config = dict(
    balance_loss=0.000959,
    n_head=6,
    norm_place='pre',
    parallel_block=False,
    init_std_o=0.0231,
    lr_mult_up=0.727,
    decay_fraction=0.804,
)
Below are experts of layer 5 (counted from 0) of a mixture-of-experts language model. Rows are named router (the router's row for the expert), down (a neuron's output weights, with its number) and show model dimensions 0-191. Each number is 128 + 24 x the weight over its row's rms, rounded and kept within 0 to 255.
After each expert's rows: a language model's description of what the expert responds to. This comes from a sample of Wikipedia text that the model never trained on.

# expert 14
router [150 106  68 121 138  97 144 145 123 132 111 108 108 134 110 131 118 107 151 145  79 143 120 150 127 151 140 139 109 100 130 136 112 100 105 157 128 101 122 159 162 171 158 126 137 106 139  94 128 172 157 115 142 116 150 115 123 138 110 121  99 141  80 137 119 124 104 106 141 135  69  99 145 125 141  87 104 163 154 149 147 115 119 104 104 146 110 128 134 146 143 133 154  99 157 136 127 139 105 107 144 158 109 140 121 180 131 120 131 125 155 120 120  84 101 153  90 121 180 161 105 118 126 169 131 109 155 152 131 185 100 139 117 169 109 143 142 159 111 133  99  90 110  97 147  66 129 124 133 173 132  95 113 139 135 129 156 145 114 108 110 127 133 131 151  82 155  95 130 112 126 116 126 110 181 114 108  82 108 136  85 107 105 111 129 144 120 121 141 113 150 136]
down0 [100 139 137 134 179 156  97 133  78 131 149 130 130 141  99 144 166 126 139 116 137 148 143 113 140 102 152 120 124 146 130 144 109 104 104 163 134 132 134  96 118 147  93 164 128  94 105 136  98 126 107 127 173 120 120 136 155 104 155 103 114 102  78 158 128 148 162 120 112 127 147  95 120  96 109 141 122  82 127  75 164 187 103 124 110  91 114 115 144 121 133 160 148 115 121 116 159 126 158 162 126 121 146 127 168 158 118 130 151 125 137 160  74 133 161 142 124 103 131 115 131 118 100 127 152 143  93 140  94 111 112 142 140 137 103 148 163  97 153 144 152 154 161 161 119 155 147 147  97  93  99 119 146  85 108 106 128  90 109 146 119 102 133 143 138  96 219 167 127 109 107 120 126 147 106 140 186 114 181 146 138 111 119 102 114 110 144 150 160 142 133 129]
What it handles: Capital initials and later pieces of personal surnames, such as Leslie E., Mishlove, Blount, Jr, in name lists and prose.

# expert 17
router [104  75 158  94 132  95  90  93 119  97  79 154 132 146 100  92 100 131 116 133 177 133 135 118 120 116 137 156 145 188 137 121 133 141 111 157 133 154 131 103 118 146 167 168  94 128 158 159 131 133 160 134 137 134 121 139  99 163 134 155 119 160 121 122 100 158 104 153 109  86 103 165 109 156 145 168 127 171 138 106 121 113 136 141 156 129 125 166  96 129 162 165 131 184 136  59 184 147 123 129  73 113 108 111 162 161 143 138 113 157 150 123 103  82 108 141 128 110  91 109 112 151 138 144  97 138 143  91 141 104 125 131 127  84 140 122 146 134 104 141  84 112 181 140 127 139 121  86 140 107  96 103 137 119 110 109 117 127  98 112 166  61 163 118 160 158  82 116 152 152  98 133 124 105 158 153 141 168 145 142 109 164 121 111 159 135  87  75 133 152 101 122]
down0 [167  82 150 152 149 109 110 113  83 127 151 120 125 123 123 137 131 140 117 113 126 147  83  71 155 122 128 108 100 148 104  99 173 126 117 140 114 161 105 128  94 122 180  96 128 124 145  91 140 129  93 108 126 139 138  89 107 142 127 143 132 103 108 149 149 127 148 139 124 143 130 125 109 120 166 137 124 128 129 105 156 114 167 103 102 113  81  90 182  84 119 139 129  96 111 145 135  98  93 137 101 129 126 107 106 139 142 157 100 115 149 138 114 125 136 148  95  66 130  96 120 146 140 125 130 147 134 127 104  88 113 102 111 128 152 138  88 137 124 131 155 127  82 145 109 170 129 127 132 109 134  83 144 114 139 103 121 144 131 132 149 114 102 122 118 132 115 115  92 130 140 179 118 189 110 114 122 236 120 100 160  80  82 138 115 100 141 137 168 127  88 116]
What it handles: Periods, commas, semicolons, and, or, but that end clauses or join items in running prose lists.

# expert 26
router [100 111 108 165 120 138 115 137 106 118  86 138 121 137 152 130 162 115 124 108 162 113 118  81 142 127 135 106 118 144 154 160 115 153 163  97 156  92 103 115  90 121 133 143 124 158 127 156 164 113 129  92 120  95 118 119 134 170 154  97 180 134 124 141 156 115 126 129 115  48 139  92 145 139 106 147 116 119  76 115 138  83 143 119 143 123 148 138 145 139 182 146 146 148 122 171 111 104 177 129 114 110 125 134 139 133 134 146 134 168 137 105 167 101 177 107 112 118 111 160 138 124 139 116 111 123 114 108 133 134 159 124 155 118 118 188 178 131 117 137 122 104 147 120 109 136 134 107 136 112 112 116 105 130  82 117 106 114 127 166 113 131  81 194 122 122 128 148 104 149 116  92 140 152 113 142  99 107 123 118 155 128 113 117  95 127 144 123 166 140 105 130]
down1 [136 133 128 135 154 114 110 142 154 146 103  73 121 118 119 147 108 112 119  82  99 120 118 189 156 152 128 130 136 166 108 148 133 141 135 124 105  97 121 114 173  91  91 184 146  91 134 104 123 133 144 114 136 125 146 141 121 128 122 127  98 114 137 113 118  92 111 141 101 128 111 119 115 154 118 139 123 112 175 108 118 144  70 105 135 148 131 120 127 132 196 119  61 100 134 128 160 132 128 150 142 128 153 121 142 170 144 114 125 120 158  79 158 131 121 121 131 126 157 126 151 158 110 133  93 110 144 144 122  87  90 113 123 110 105 171 153 113 103 139 160 181 180 129 151 100 160 162 114  98 120 144 143 119  94 127 104 172 147  88 128 145 143 102 148 137 123 161 126 117 139 136 123 120  84 115 115  88  87 141 150 172 141 122 109 136 138 161 135 122 115 151]
What it handles: Standalone numerals starting numbers in tables, scores, dates and years, such as 19 in 1928, 25–22, 13 November.

# expert 12
router [148 158 101 131  95 153 128 137 122  76 111 169  93 128 128  81 103 118 119 130 163 114 116 159  99 140 148  84 159 134 102 130 162 172  90 114 120  83  99  89 111 136 112 171 102 179 142 106 118 129 104 129  91 129 125 136 125 129 154  98 160 177 156  74  90 173 153 148 129 115 133 118  89 123  95 121  87 121 113  82 128 162 140 167 104 115 120 123 139 155 108 130 188 142 117 141 149  98 155 128 159 172 135 123 128  98 144  93 185 124 128  80 109 128 119 135  96 133 147 144  98 101  92 113 155 125 127 106 134 110 127 122  88  99 122  88 153 176 128 124 115 142 130 101 132 131 100 122 128  86 129 106 135 132 146 128 119 123 110 125 125 113 142 155 122 101 120 117 108  77 148 120 131 134 112 101 110 126 160 111 124 134 143 160  97 135 113 117  94 105 156  96]
down1 [ 95 107 132 130 146 128 112 141 149 118 129 132 101  99  99 131 155 155 160 131 111 153 146 123 118 153 133 101 136 140 131  93 115 147 110 114 130 137 102 121 141 114 119 130 135 129 103 133 100 121 141 141  71 140 114 104 137 148  87 110 126 126 118 105  83 103 139 137 148 120 149  87 116 121 106 148 143 145 158  98 125 103  96 113 131 131 118 132 157 152 141 124 139 186 145 129 139 105  92 142 139 119 110 154 151 102 111 115 135  93 134 115 138 113 108 111  88  54 119 133 144 143 164 147 120 117 106 136 131 139 113 120 148 105 164  77 133  93 138 122 130 119 120 163 107 117 165 106  75 127  92  99 106 135 118 104 159 150 158 117 147 118 118 162 146 164 165  97 117 108  90 162 109 103 147 107 123 169 134 118 147 117 144 125 106 136 157 122 138 155 117 113]
What it handles: Past participles and verb particles after forms of be, such as locked up, known, built, based, used.

# expert 30
router [150 108 172 177 109 141 143 154 121  90 117  88 124 108 154 171 132 161 135 177 145  92 119 135 156 132 135 100 121 105 151 128 128  93 146 113 138 159 131  79 128 141 105 169 119 138 112 159 139 173  89 177 148 101 137 100 127 152 153 124 104 112  78 137 103 126 143  82 119 107 170 166 141 138 149  86 146 118 122 140 162 165 175 130 146 106 105  83 165 152  96 157 152 171 111 165 168 125 104 178 138 134 113 129 121 139 134 173 118  89 160  80 151  68 152 123  76 111 169 142 131 144 143 103 115 129 117  96 159 131 113 132 118 105 111 134 138 145 144 131 104 149 117  81 120 149 125 126 136 137 121  99 140  92 134 121 138 127 122 144 142 124 118 110 141 142 128 118 145 116 133 138  88 130 123 178 143 117 162 119 135 140 120 144 176 141 103 123 167 150  96  85]
down0 [133 121 172 142  97 129 102 137 118 163 118 135 134 169 147 116  99 129 127 130 179 108  78 133 134 121 147 111 157  89 120 121 110 117 145 131 116 136 158 133 113 150 141 108 175 153 133 119 124 148 176 139 158 107  71 149 143 165 167 130 139 115 135 115 125 121 157 152 133 141 122 108 134  85  80 103 124  93 141 111  93 130 124 143 112 150  96 182  75 102 153  81  74 151 139 103 115 124 159 122 121 131 126 171 112 164 136 127 134  96 135 116  85 127  81 164 116 140 129 152 133 162 143 128 134 109 157 101  92 126 143 100 172 131 131 154 126 168 123 145 122  87  89 100 129 133 134 165 131 122 110 127 119 138 131 141 123 140  69 117 146 124 114 160 126 131 157 112 117 173  72  96 127 123 162 107 102  69 190  99 124 121 145 101 109 165 172 103 142 132 152 114]
What it handles: Single letters, initials and codes in tables and lists, such as racing entries 12-Neil, country codes NED, degree signs.

# expert 10
router [ 99 143  96 104 105  92 143 141  83 108 144 121 143 136 144 109 165 161 119  96 142 129 152 158 116 183 157 151 159  99 122  96 100 142 106 123 140 143 130 111  86 141 143  94 116  70 118  82 127 135 127  96 120 108 126 145 147 141 148 109 116 136 150 119 129 118 130 136  95 155 109 108 123 148 151 122 119 144 117 122 129 121 104 138  94 130 111 151 130 125 133 157 181 155 169 133 121 129 153 114 119 110 150 139 135 127 138 129 136 119 124 171  99 130 140 129 120  78 113 143 132 165 136 123 133 105 119 125 107 140 119 161 137 124  78 156  76 148 179 155 127 125 100 137 128 180 131 133 119 105 146 176 162 122 125 104  85 157 142 167 172  96  80  99 101 156  72 138 134 113 127 171 150 125 152 148 119 146 151 105 156 129 130 110 130 139 193 163 106 115 118 137]
down0 [147 119 107 115 103 190 140 145 158 153 128 155 140  94 149  70 160  95 162 158 127 108 100 103 125 165 163 128 134  87 127 160 119 165 125 115 143  93 125  86 159  75 110 115 106 143  68 142 132 114 157 138 100 127 132 104 125 132 122 140 134  98 120 127 138 139 133 146 183 122 150 147 129 119 143 152 157 131 134 125 109 159 154 156 122 120  87 104  93 115 146 105  96 161 151 105 123 153 126 142 146 180 114 120 138 145 115 124 116 148 124 150 120 160 148 135 118 111 117 105  88 102 132 125 169  89 156 118 127 142 135 129 100 141 111 125  93 195 122 116 116 105 126  94 144 146 112 152 109  91 122 133 103  99 143 101 141 154 145 117 137 144 120 115 126  98 103 161 123 108 122 161 140 162 109 119 175 175 122 178 141 128  84 113 128 135  73 133 112 163 162 178]
What it handles: Prepositions such as of, in, to, from, during, often after a noun like life, part or end, usually before the.

# expert 21
router [139 100 125 115 148 125 177 144 113 130 151 115 132 125 121 155 121 125 139 164  98  74 145 106 179 116 123 138 127 131 131 132 128 130 173 151 129 183 136 160 154 131 129 134 117 174 162 168 138 164  92 132 105 149 101 125 167 149 123 104 140 114 152 151 120 104 131 174  81 127 150 124 100 131 114 115 118 127 121 177 143 133 128 130 138 109 114 161  92 100 113  98 100 132 143 108 102 121 104  94 124 147 115 119 158 143  76 106 109 149  81 108 173 160 108 123 145 125 164 101 121 139 107 128 131  86 153  97 131 164 146 112 135  89 140 111 132 140 174 142 121 102 131  92  77 195 131 166 112 125 141 155 131 115 150 118 166 108  90 112 174 147 121 116 104 108  92 161 126 106 131 160 145 116  76  92 104 160 120 105 154 117  96 127 109 144 119 103 128 131 125 143]
down1 [139 180 127 137 147 123 148 146 132 138 135  82 140  97  94 132  98 154 148 122 100 145 111 147 133 177  90  89 124 127 158 152  91 143  97 149 135  97 145 128 155  95 128 141 148 122  83 128 121 129 134 144 121 120 158  95 104 143 136 109 124 100  88 151 145 144 151 122 102 149 158  92 142 161 109 130 181 105 159 127 149 137 128  96  92 110 138 143 157 163 160 134  91 107 125  78 143 127 124 147 143 129 162 130 146 134 135 137 131 178 122 147 167 115 145 119 163 110 119 114 122 105 111 112 106 109 110 142 101  92  91 141 127 120 196  86  96 137 109  85  87 123 154 156 122 133 126 116 125 134 100  82 163 121 133 122 132 149 105 136 118 137 162 148 138 130 120 118 186  88 146 159 151 128 133 153 117 142 186 161  99 115 144 115 144  84 125 124 121  89 146 105]
What it handles: Paragraph breaks, heading closers like === and the year digits right after a title line, such as 19|87.

# expert 8
router [110 119 154 148 142 111 172 135 152 156 134  92 119 174 104 160  81 105 129 147  76 135 153 101 160 102 149 101  83 127 118 135 121 119 134 136  84 115 111  82 140 142 104 133 129 110 141 128 165 150  92  97 112 110 139 152 126 162 128 106 145 120  51 139 139 146 106 141 175 132 145 107 153 122 160 150 140 153  96 196 125 119 171 141 170 137 129  84 147 101  95 158 100 115 157 124 147  97 157 156 166 143  80 139 105 114 156 142 143 163 143 124 157 114 149 148 155 159 123 121 117 149 154 131 168 101 132 160 114 165 117 106 132 150 131 133 156 126  94 128 141 143 133  83 172 113 137 151 164 132 114 109 120 135 132 130 149 173 107 140 102 120 124  85  77 134 162 150 138 110 141  93 165 118 118 145 131 121 132 109 144  95 122 125 131 123  97 111 148 137 146 133]
down0 [153 104 158 136 145  96 115 129 114 132  78 124 148 114 124 146 116 144 153 151 146 127 105 141 165  85  91 108 158 109 118 139  99 110 107 101  84 123 107 114 135 127 116 134 112 108 148 155 145 133 106 112  99 129  89 138 119 102 128 140 114 132 119 130 116 143 131 170 107 160 150 168 178 150 143 131  95 150 165 139 121 150 144 120 168 105 125 136 148 136  89 156 102 120 128 125  97 116 136  80 103 105 108 112 146 135 111 129 117 128 169 106 122 164 112 121  86 171 155 111 119 109 136 129  88 121  68 137 108 143 113 152 137 128 123 157 158 144 131 117 129 126  88 102 110 121 122 121  99 119 173 131 201 160 119 130 147 151 141 135 146 141 146  96 146 142 132 100 137 154  91 164 130  96 137  79 110 134 134 127 112 149 120 153 136 166 105 181 122 172 138 159]
What it handles: Early pieces of Arabic, Indic or Thai names like Le, al, Gh, plus LaTeX braces, dollar signs and dashes in tables.

# expert 5
router [106 134 102 134 174 142 133 102 118 180 120 128 166 161 102 144 109 144 117 132 198 118 137 116 148 118 126 136 132 173 138 104 100 101 160 142 135 126 130 165 135 134 119 175 152 105 135 119 138 160 125  61 118 151  96 164 148 145 137  73 125 136 119 131 156 123 144 146 117  84 136 156 152 152 116 132 160 117 135 120 156 112 106 100 111 144 123 158 132 136 141 122 148 139 171 147 158  97 118 123  89 119 131 155 112 137 132 102 155 113  98 116  94  96 130 102 122 134 120 156 128 157  79 131 127  98 116 135 146 115  95 119 131 124 124  70 140 128 136 141 159 168 132 133 118 154 109 139 103 163 125 136 127  87 126  91  83 119 108 132 115 129 149  70 114 102 152 121 107  96 125 153 132  66 147 129 173  73 130 125 117 135 134 109 105 166 140 157 171 111 138 141]
down0 [ 91 157 116 150 132  76 159 146 161 108 165 152 163 103 151 150 115 112 132 126 125 130 114 129 149 149 124 129 168 115 151 112 124 127  95 130 125 165 114 107 108 122 107 124 160 107 143 128 131 104 110 145  72 113 134 109  94 130 142 111 105 116 116 129 123 129 165 140 145 144 144 164 134 193 138 101 113 129 127  96 120 140  99 133 136 182 180 146 138 111  98  85 126 175 157 130 100 169 165 150 141 126 116 117 142 115 141 116 154 116 118 153 114 101 156 130 144 110  72 110 127 104 139 138 124  82 136 140 125 134  77 110 160 140 141 127 108 177 119 166 141 180 171  96 125 148 116 137 136 169 128 132 137 136 132 112 121 178 136 101 110 128 149 129 161 133 126 130 123 164 114 182 109 151 163 156 129 141  79 150 165 132 118 105 140 138 137  96 141 127 171 128]
What it handles: Prepositions such as to, on, of, in, at and sentence-initial On or At, plus track numbers and first pieces of words, often in discographies.

# expert 4
router [158 172 108  85 143 127 136 115 131 154  99 114 159 144 136 100 103 118  91 136 166 133 153 179 106 109 127  95 143 128 131 121 150 118 134 120 151 128 117 115 132 133 165 130  78 152 117 136 121  95 112 114 118 123 131 116 130  96 122 121 128 130 150 154 108  84 151 159 150 111 152 144 133 140 169 132 160 118  99 114 136  95 120 158 148 127 127 111 116 104 107 130 125 129 149 121 102 145 121 133 147  91 158 135 143 108 139 110 122 126  98 130 198 110 145 141  93 127 154 126 126  77 130 129 121 106 129 155 129 101 140 137 129 145 112 139 130 145 159 153 120 135  85 130 123 118 123 156 125 108 168 133  96 111 121  93 113  95 131 123 133 126 124 126 141 100  63  90  90 105 163  75 104 149 126 135  81  70 142 132 137 142 150 124 120  98  95 158  98 124 154 167]
down1 [108 188 116  94 139 168 134 129 115 141 119 141 148 127 110 105 130 156 137 157 120 158 145 184 129 142 136 147 116 160 149 130 164 109 110 159 125 130 110 122 139 128 111 130 152 152 123 127 104 151 103 104 169 119 117 138 144  86 169 103 151 114  93  95 158 104 155 145 101 141 107 130 135 103 127 121 125 103 182  91 127 114 122 123  72 135 114 131 101 134 106 133  97 150 101 132 139 139 154 129 140 136 148 133 136 132  65 173 135 139 128 154  85  99 130 133  89 140 134 103 125 126  67 125 165 145 136 125 109 143  98 126 107 202 136 124 131 124 115 108 134 147  78 162 143 114 125 142 123 154 112 149 129 143 140 138  94  79 147 120 125 102 121 150 125 113 120 137 123 132 163 140 144 154 154 121 125  95 131 110 160 121 138 171 125 137 111 140 142 116 108 113]
What it handles: Opening parentheses, quotes and brackets, plus the bare space before a number after born, in, or a table bar.

# expert 0
router [132 150  71 127 122 109 138 113 112 131 118 121 164 120  93 175 172 132 142 121  86 147 146 123 120 145 143 106  89 105 118 122 167 132 125 103 141  85 109 155 124  96 118 135 151 142 106 128 145 154 165 152 172 133 114 127 159 119 140 131 134 146  94 114 170 107 129 118 153 140  63 144 156 110 108 141 136 161 100 156 112 136 118 159 125 113 155 121 112 141 142 134 113  59 126 122 160 158 152 136 159 180 150 134 139 135 150 121 125  85 151 149 125 111 124  95 150 166 109 111  82 127 120 140 156  88 153 123 129 118 105 107 128 148 141 107 114  61 110 111 124  81 134 126 142  95 112 134 106 180 143 162 101 133  81 112 166 144 167 140 113 135 158 151 129 139 176 112 132 157 150  67 117 115 136 133  89 122 107 139 144 142 138 162 128 158 103 142 154 136 179 117]
down0 [133  78  99 101 143 151 154 152 139 131  99 160 101 114  94 101 137 138 157 109 166 164 182 153 109 122 157  75 149  91 173  93 150 120 127  93 157 114 103 159 148 165 106 118  93 110 153 115  87 133 127 140 141 112 160 151 145 105 125 123 117 145  93 141 133 113  96 143 119 113 142 178 128 153 101 163 100  72 144 142 118 159 157 101 149 102 135 153  89 162 133 134  89 209 134 122 138 125 119  97 142 132 160 113 123 140 107  93  96 125 103 166  93 133 136 106 101 127 146 118 132 105 117 118 149 140 131 123 147 141 147 149 137 104 132 132 118 140 129 106 141  99 117 118 126 119  78 130 126 113 110 167 111 122  90 116  82 130 141 138 146 100 145 112 128 147 110 140 131 110 195  66 164  96 148 145  88  95 137 169 117 123 154 110  80 107 113 100 157 114  99 130]
What it handles: First tokens of person and place names, often in tables or lists, such as Seattle, Michael, Los (Angeles), New (York).

# expert 3
router [115  50 153 108 151 144  97 128 117 112 128 140  99 147 144 130 120 114  95 112  80 159 145 153 136 152 101 129 132 119 140 119 118 150 125 137 140 123 118 148 124 122 153  81 168 120 108 121 121 106 152  94  95 115 116  94  90 129 132 102 145  82 162 147 143  75 106 185 113 145  98 146 153 129 108 158 136 107 137 167 123 124 154 144 151 111 137 141 143 124 128 124  80 118  92 110 136 127 132 154 148 155 156 134 156 148  68 110 142 117 107 160 105 180 109 104 134  99 133 122  95 106 147 138 137 100 124 159 113 120 161  98 119 146 144 126 138 145 153 139 147 143  77 156 116 130 129 154  99 169 143 159 155 158 110 136 144 102 172  96 160 169 154 127 126 140 196  97 129 125 124 137  85 176 109 126 100  80 145 144 114 153 173 146 165  89 158 111  87 148 156 119]
down0 [111 116  88 163 129 129 146 129 102 130  82 147 167 118  94  92 105 126 134 141 142 118 138 122 164 109 147 145  73 112 111 108 117 131 113 103 116 137 151 131 116 183 142 157 100 136 122 121 107 143 130 135 169 121 135 155 123 103 141  55 121 119 146 122 120 130 129  97 134 111 130 126  74 104 144 109 142 120 150 132 104 146  88 118 130 129 116 120 103 162 127 141 129 127 150 131 122 115 146  84 163 122 132 133 143 176 113 150 119  86 125 116 118 129 114 130 123 144 129 150 100 138 118 160 129 140 114 142  75 190 124 131 133 134 112 107 130  84 101 147 114 110 106 142 105 133 167 129 143 178 130 137 143 127  96 120 108 124 161 151 119 147 114 133  90 124 116 105 139 153 165 127 145 119  69 148 142 136 137 102 129 117 142 141 104 156  62  80 122  96 157  86]
What it handles: Word-final pieces closing a noun phrase, often role nouns in biographies (player, producer, cousin) and endings of surnames, places, taxa.

# expert 7
router [122  66 115 136 114 137 108 150 129  91 147 146 109 134 174 112  85  99 165  94  82  86 105 115 139 158 127 135 119 124 105 145 112 144 140 110 159 136 129 148  92 108 113 139 140 136 149 180 140 135 131 162  94  82 126 104 105 102 132 138 160 139 112 134 138 136 123 110 125 140 112  87 154 116 125 119 137 146 145 136 107  88 145 139 182 144 141 118 161 172  97 133 193  99 129 179 110 123 110 120 141 109 155 150 129 188 118 154 172 122 123 118 144 168  86 124 142 146 154 129 108 107 126 119 135 119 165 137  71 141 124  97 135  82 115 155 129 103 123 129 127 149 109 127 150 145 163 108 160 166 119 158 109 157 166  99 173 121 140 146 105 146 111 120  93 129 136 118 121 123 102 136 128 143  72 147 120 125 110 116 118 110 158 139 127 144 146 125 140 133 118 165]
down1 [108 144 132 119 104 159 149 145 103 177  89  60 129 116 154 102 129 133 171 105 107 148 113  95 138 126 150 117 149 161 127 127 136 175 140 167 132 132 148 160 138 121 147 139 123 132  88 106 170 124 186 128 163 156 133 103 139 122  93 161 136 142 105 166 141 120 121 107 129 147 150 148 151 175  98 157 117  90  98 127  87 152 131 146 137 133 109 129 163  90 117 108 121 151 136  79 135 146 129  98 120 142 128 107 115  92 129 149 148 150 144 140 152 134 106 145 110 191 129 135 142  83 140 129 143 162 153 142 157 121 148 130 104 142 123 147 149 163 176 123 126 130 122 120 113 133  96 141 136 130 119 165 138 147 139 164 138 109 135  79  90 195  91 128 175 109 154 137 145  58 160 151 120 112 162 131 121 146 142 154 157  88 145 145 133 134 131 140  92 159 123 149]
What it handles: Words ending sports and election names (round, Cup, championships, qualification), plus year digits and bars inside results tables.

# expert 22
router [124 155 100 128 117  90 106 160 151 111 102 124 105  98 114 129 146 149 122 125 106 137 157 122 132  95 140 164 135 148 165 115 129 161 142 146 133  84 130 169 118 131 147 127 118  65 122 128 110 132 135 145 136 152 171 154 171 141 132 143 145  99 101 149 154 116 120 169 119 122 129  99 133 126 140 125 128 123  92 117 138 130 122 138 128 168 143 103 115 115 167 156 123 124 118 122 148 166  88 130 141 104 132 107 110 129 113 109 103 136 137 164 117 152  89 124 141 133 156 134  97 155 133 157 153 118 125 181 144 133 119 115 103 120 166 119 120 115 102 121 153  96 124 141 109 120 139 112 111 146 157 112 118 102 121 107 129 134 128  96 128 131 144 142 101 100 182 145 104 139 143 115 148 196 159 185 147 106  79 137 118 140 115 155 116 103 102 153 169 114 114 125]
down0 [140  76 139 103  95 113 126 121 153 104 144 139 130 128 129 124 142  62 133  92 122 106 132 157  89 104 136 156 112 136 119 132 117 119 154 129 131 122 118 124 147 131 174 171 159 152 154 119 116 104 103 135 131 153  99 104 132 136 161 132 104 167 123 151 108 146 145  85 123 128 158 109  91 117 118 187 152 140 128 114 109 139 119 129 124 124 138 129 165 101 102 129 161 137 106 120  94 140 114 118 169 120 119 166 147 182 151  89 140 111 127 138 145 105 147 156 131 164 154  75 170 130 149 128 108 129 135 108 140 138 148 131 132 130 143 128 133 158 117 127 162 121 162 118 126  96 120 151 121 124 122 118 133 138 167 153 164  97 159 137 157 123 102 149 118  99 106  81 104 155 139  64 153 143 125  98 125  69 109  95 126 158 113 136 102 126 188 156 139 127 123 123]
What it handles: Given names and fragments of foreign surnames and initials, such as Robert, John, and the ia in Schiavone, plus = in title headings.

# expert 25
router [142 104 167 117 119 124  73 130 170 110 139 133  89 131 155 124 119 126 110 123 138 105 105 131 135 114 109 123 131 146 133  99 161 131 139  93 135 121 142 119 135 135 118 105 145 113 167  78 142  90 153 144 139 164 123 110 139  91 167 154 145  91 121 103 133 120 132 129 108 146 138 119 145 103 127 133 122 119 110 122 130 116 158 151 131  64 118 138 110 117 116 135 181 145 146 128 128 148 107 131 124 165 130 140 130 104  79 167 111 145 128 145 155 154 105 146 138 144 100 102 157 148 162 149 132 135  97 112 138 129 149 132  82 150 151 112 147 153 137 155  81 109 174 133  54 121 150 117  95 158  96 106 145 123 144  98 107 100 137 141 114 113 104 123 142 123  77 135 134 139 152 116 125 172 105 140 154 174 101 145 110 141 116 142 148 182  90  91 111 159 160 154]
down1 [115 123 117 148 150 127 110 153  98 117  82 158 152 100 104 111 108 111 172 146 147 113 121 132 139 149 169 145 119  96 143 118  85 185 124 110 109 131 117 100 117  98 114 128 108  91 148 124 116 106 115 202 117 109 170 187 111 151 114 134 135  80 148 121 142 117 123 119 134 133 140 143 144 146 154 144 121 152 121 123 104 117 154 141 130 153 106 131 122 138 112 158 126  99 153  99 118 138 110  72 112 139 173 103  85 108 136 148 118 128 140 136 155 117 166 137 119 116 139 130 143 154 130 134 152 104 140 113 176 131 121 126 100 120 187 118 149 140 166  57 118 101 114  59 147 141 141 146 155 136 140  68 126 115  96 124 144 134 125 166 113  73 122 151 102 174  93 101 135 129 154 100  71 134  94 145 157 225  83 118 125 138 124 173 146 173 165 115 135 135 101 127]
What it handles: Clause connectors and auxiliaries such as that, which, who, had and has, plus table bars after numbers in score rows.

# expert 24
router [115 129 103 136 149 128 136 110 136  73 123 142 151 141 105 138  85 159 131 124 115 162 119 149 163 110 166 109 128 173 148 128 109 135  83 101 130 170 116 156  80 125 114  85 148 141 118 125 124 139 133 120 117 134 130  97 139  94 136 123 127 133 152 156 141  91 101 140 141 134 152 135 123  87 135 131  72 102 135 149  98 124 151 102 164 137  85 116 120 152 134 146 113  89 128 133 112 152  90 110 158 103 158 130  75 157  95 130  79 111 121 136 119 135 123 150 107  98 126  93 136 139 118 139 107 157 138 131 116 111 131 171  89 119 139 122 136 108 146  95  95 139 141 147  99 128 139 104 151 148 203 129 121 181 132 139 138 186 148  98 139 147 113 147  99 141  99 112 122 134 124 134 195 122  83  95  67 135 129 148 118 118 152  97 118 117 123 112 137 175  68  90]
down1 [120  78 154 107  93 118 189 108 124 174 131 112 103 106 146 101 123 117 122 116 137 135 118 154 155 120 125  96 187  81 112 120 154 158 136 123 116 139 139 152 143 116 142 136 164 166 198 148 117 128 117 126 114 115 138 110 128 121 112 140 136 150 183 144  74 107 181 161 156 106 133 126  86 117 118 159 127 141 130 124 116 131 144 141 110  91 171 136 129 127  76 123 114  97 125 140 106 138 161 155 182 114 121 124 143 103 117 127 136 125 146 128 122 109  94 143 125 132  96 109 112 158 153  65 124 130 103 119 109 112 128 161 125 164 160  98 119  96 160 156 143 156 140 108 115 137 121 106 169 135 156 110 118 132 163 123  98 140 118  97 136 115 112 152 161 111 129 108 125 115 138 153  94 104 130 109 124  99 112 150 167 131 109 137  85 122 120 158 131 136 111 131]
What it handles: Line breaks and blank cells in lists, plus sentence-opening time phrases like In 19|59, At this point, However, said.

# expert 29
router [123 103 113  91 116 138 127 168 162  96 118 166  95 130 166 140 140  94 134 170 113 120 139 146 147 127 118 154 131 121 145 129  90 142 119 120  97 111 195 170  91 129 163 140 140 155 145 115 148  79 138  91  81 154 148 117 106 137 109  98 119 126 114  90 125 140 158 100  86 136 185 104 141  88 184 111 101  86 160 104 125 147  82 105 126 142 132  97 125 117 154 102 114 121 133  89  90 158 125 149 139 112  95 115 162  83 130  96  75 115 105 164 176 176 133 131 118 118 155  84 106 156 101 118 103 155 109 153 132 106 164 132 137 136 121 136  96 154 129 106 143  98 138 159 115  77 145 118 125 141 113  96 118 153 123 150  92  96 109 131 129 131  77 121 145 163 139 112 114 118 124 106 118 123 143 160 109  84 122 109 146 140 150 136 147  94 129 107 171 125 135 130]
down0 [ 97 156 118 134 135 141 157 153 151 102 100  85 136 144 115 148 172 117 141 119 169 158 129 151 111 175 106 145 133 154 111 135 162 107 109 142  68 115 143  88 162  76  83 129 118 137 124 111 122 104  65 144 156 110 116  99  98  91 115 108 161 103 170 133 153 152 137 144 143 128 101 107 175 122 139 152  99 129 160 128 179 157 132 115 104 115 107 130 134 108 109 100 123  77  71  94 163 142 128 120 169 120 148  94 133 119 162 111 164  76 132 135 132 108 100 121 141 149 107  96 174 143 136 118 100 133  96 113 145 107 144 128 193 134 154 182 113 157 172 150 154  90 140 152 132 145 141 145 107 123 174 106 118 122 143 101 159 138 147  95  70 135 150 152 144 119 113 121 129  88 130 150 152 131 120 135 123 137 143 131 147 164 117  85 127 120 149 145 108 141 145 103]
What it handles: Short letter chunks inside longer words like op, at, av, ap, as in histocompatibility, prosopography, absorb.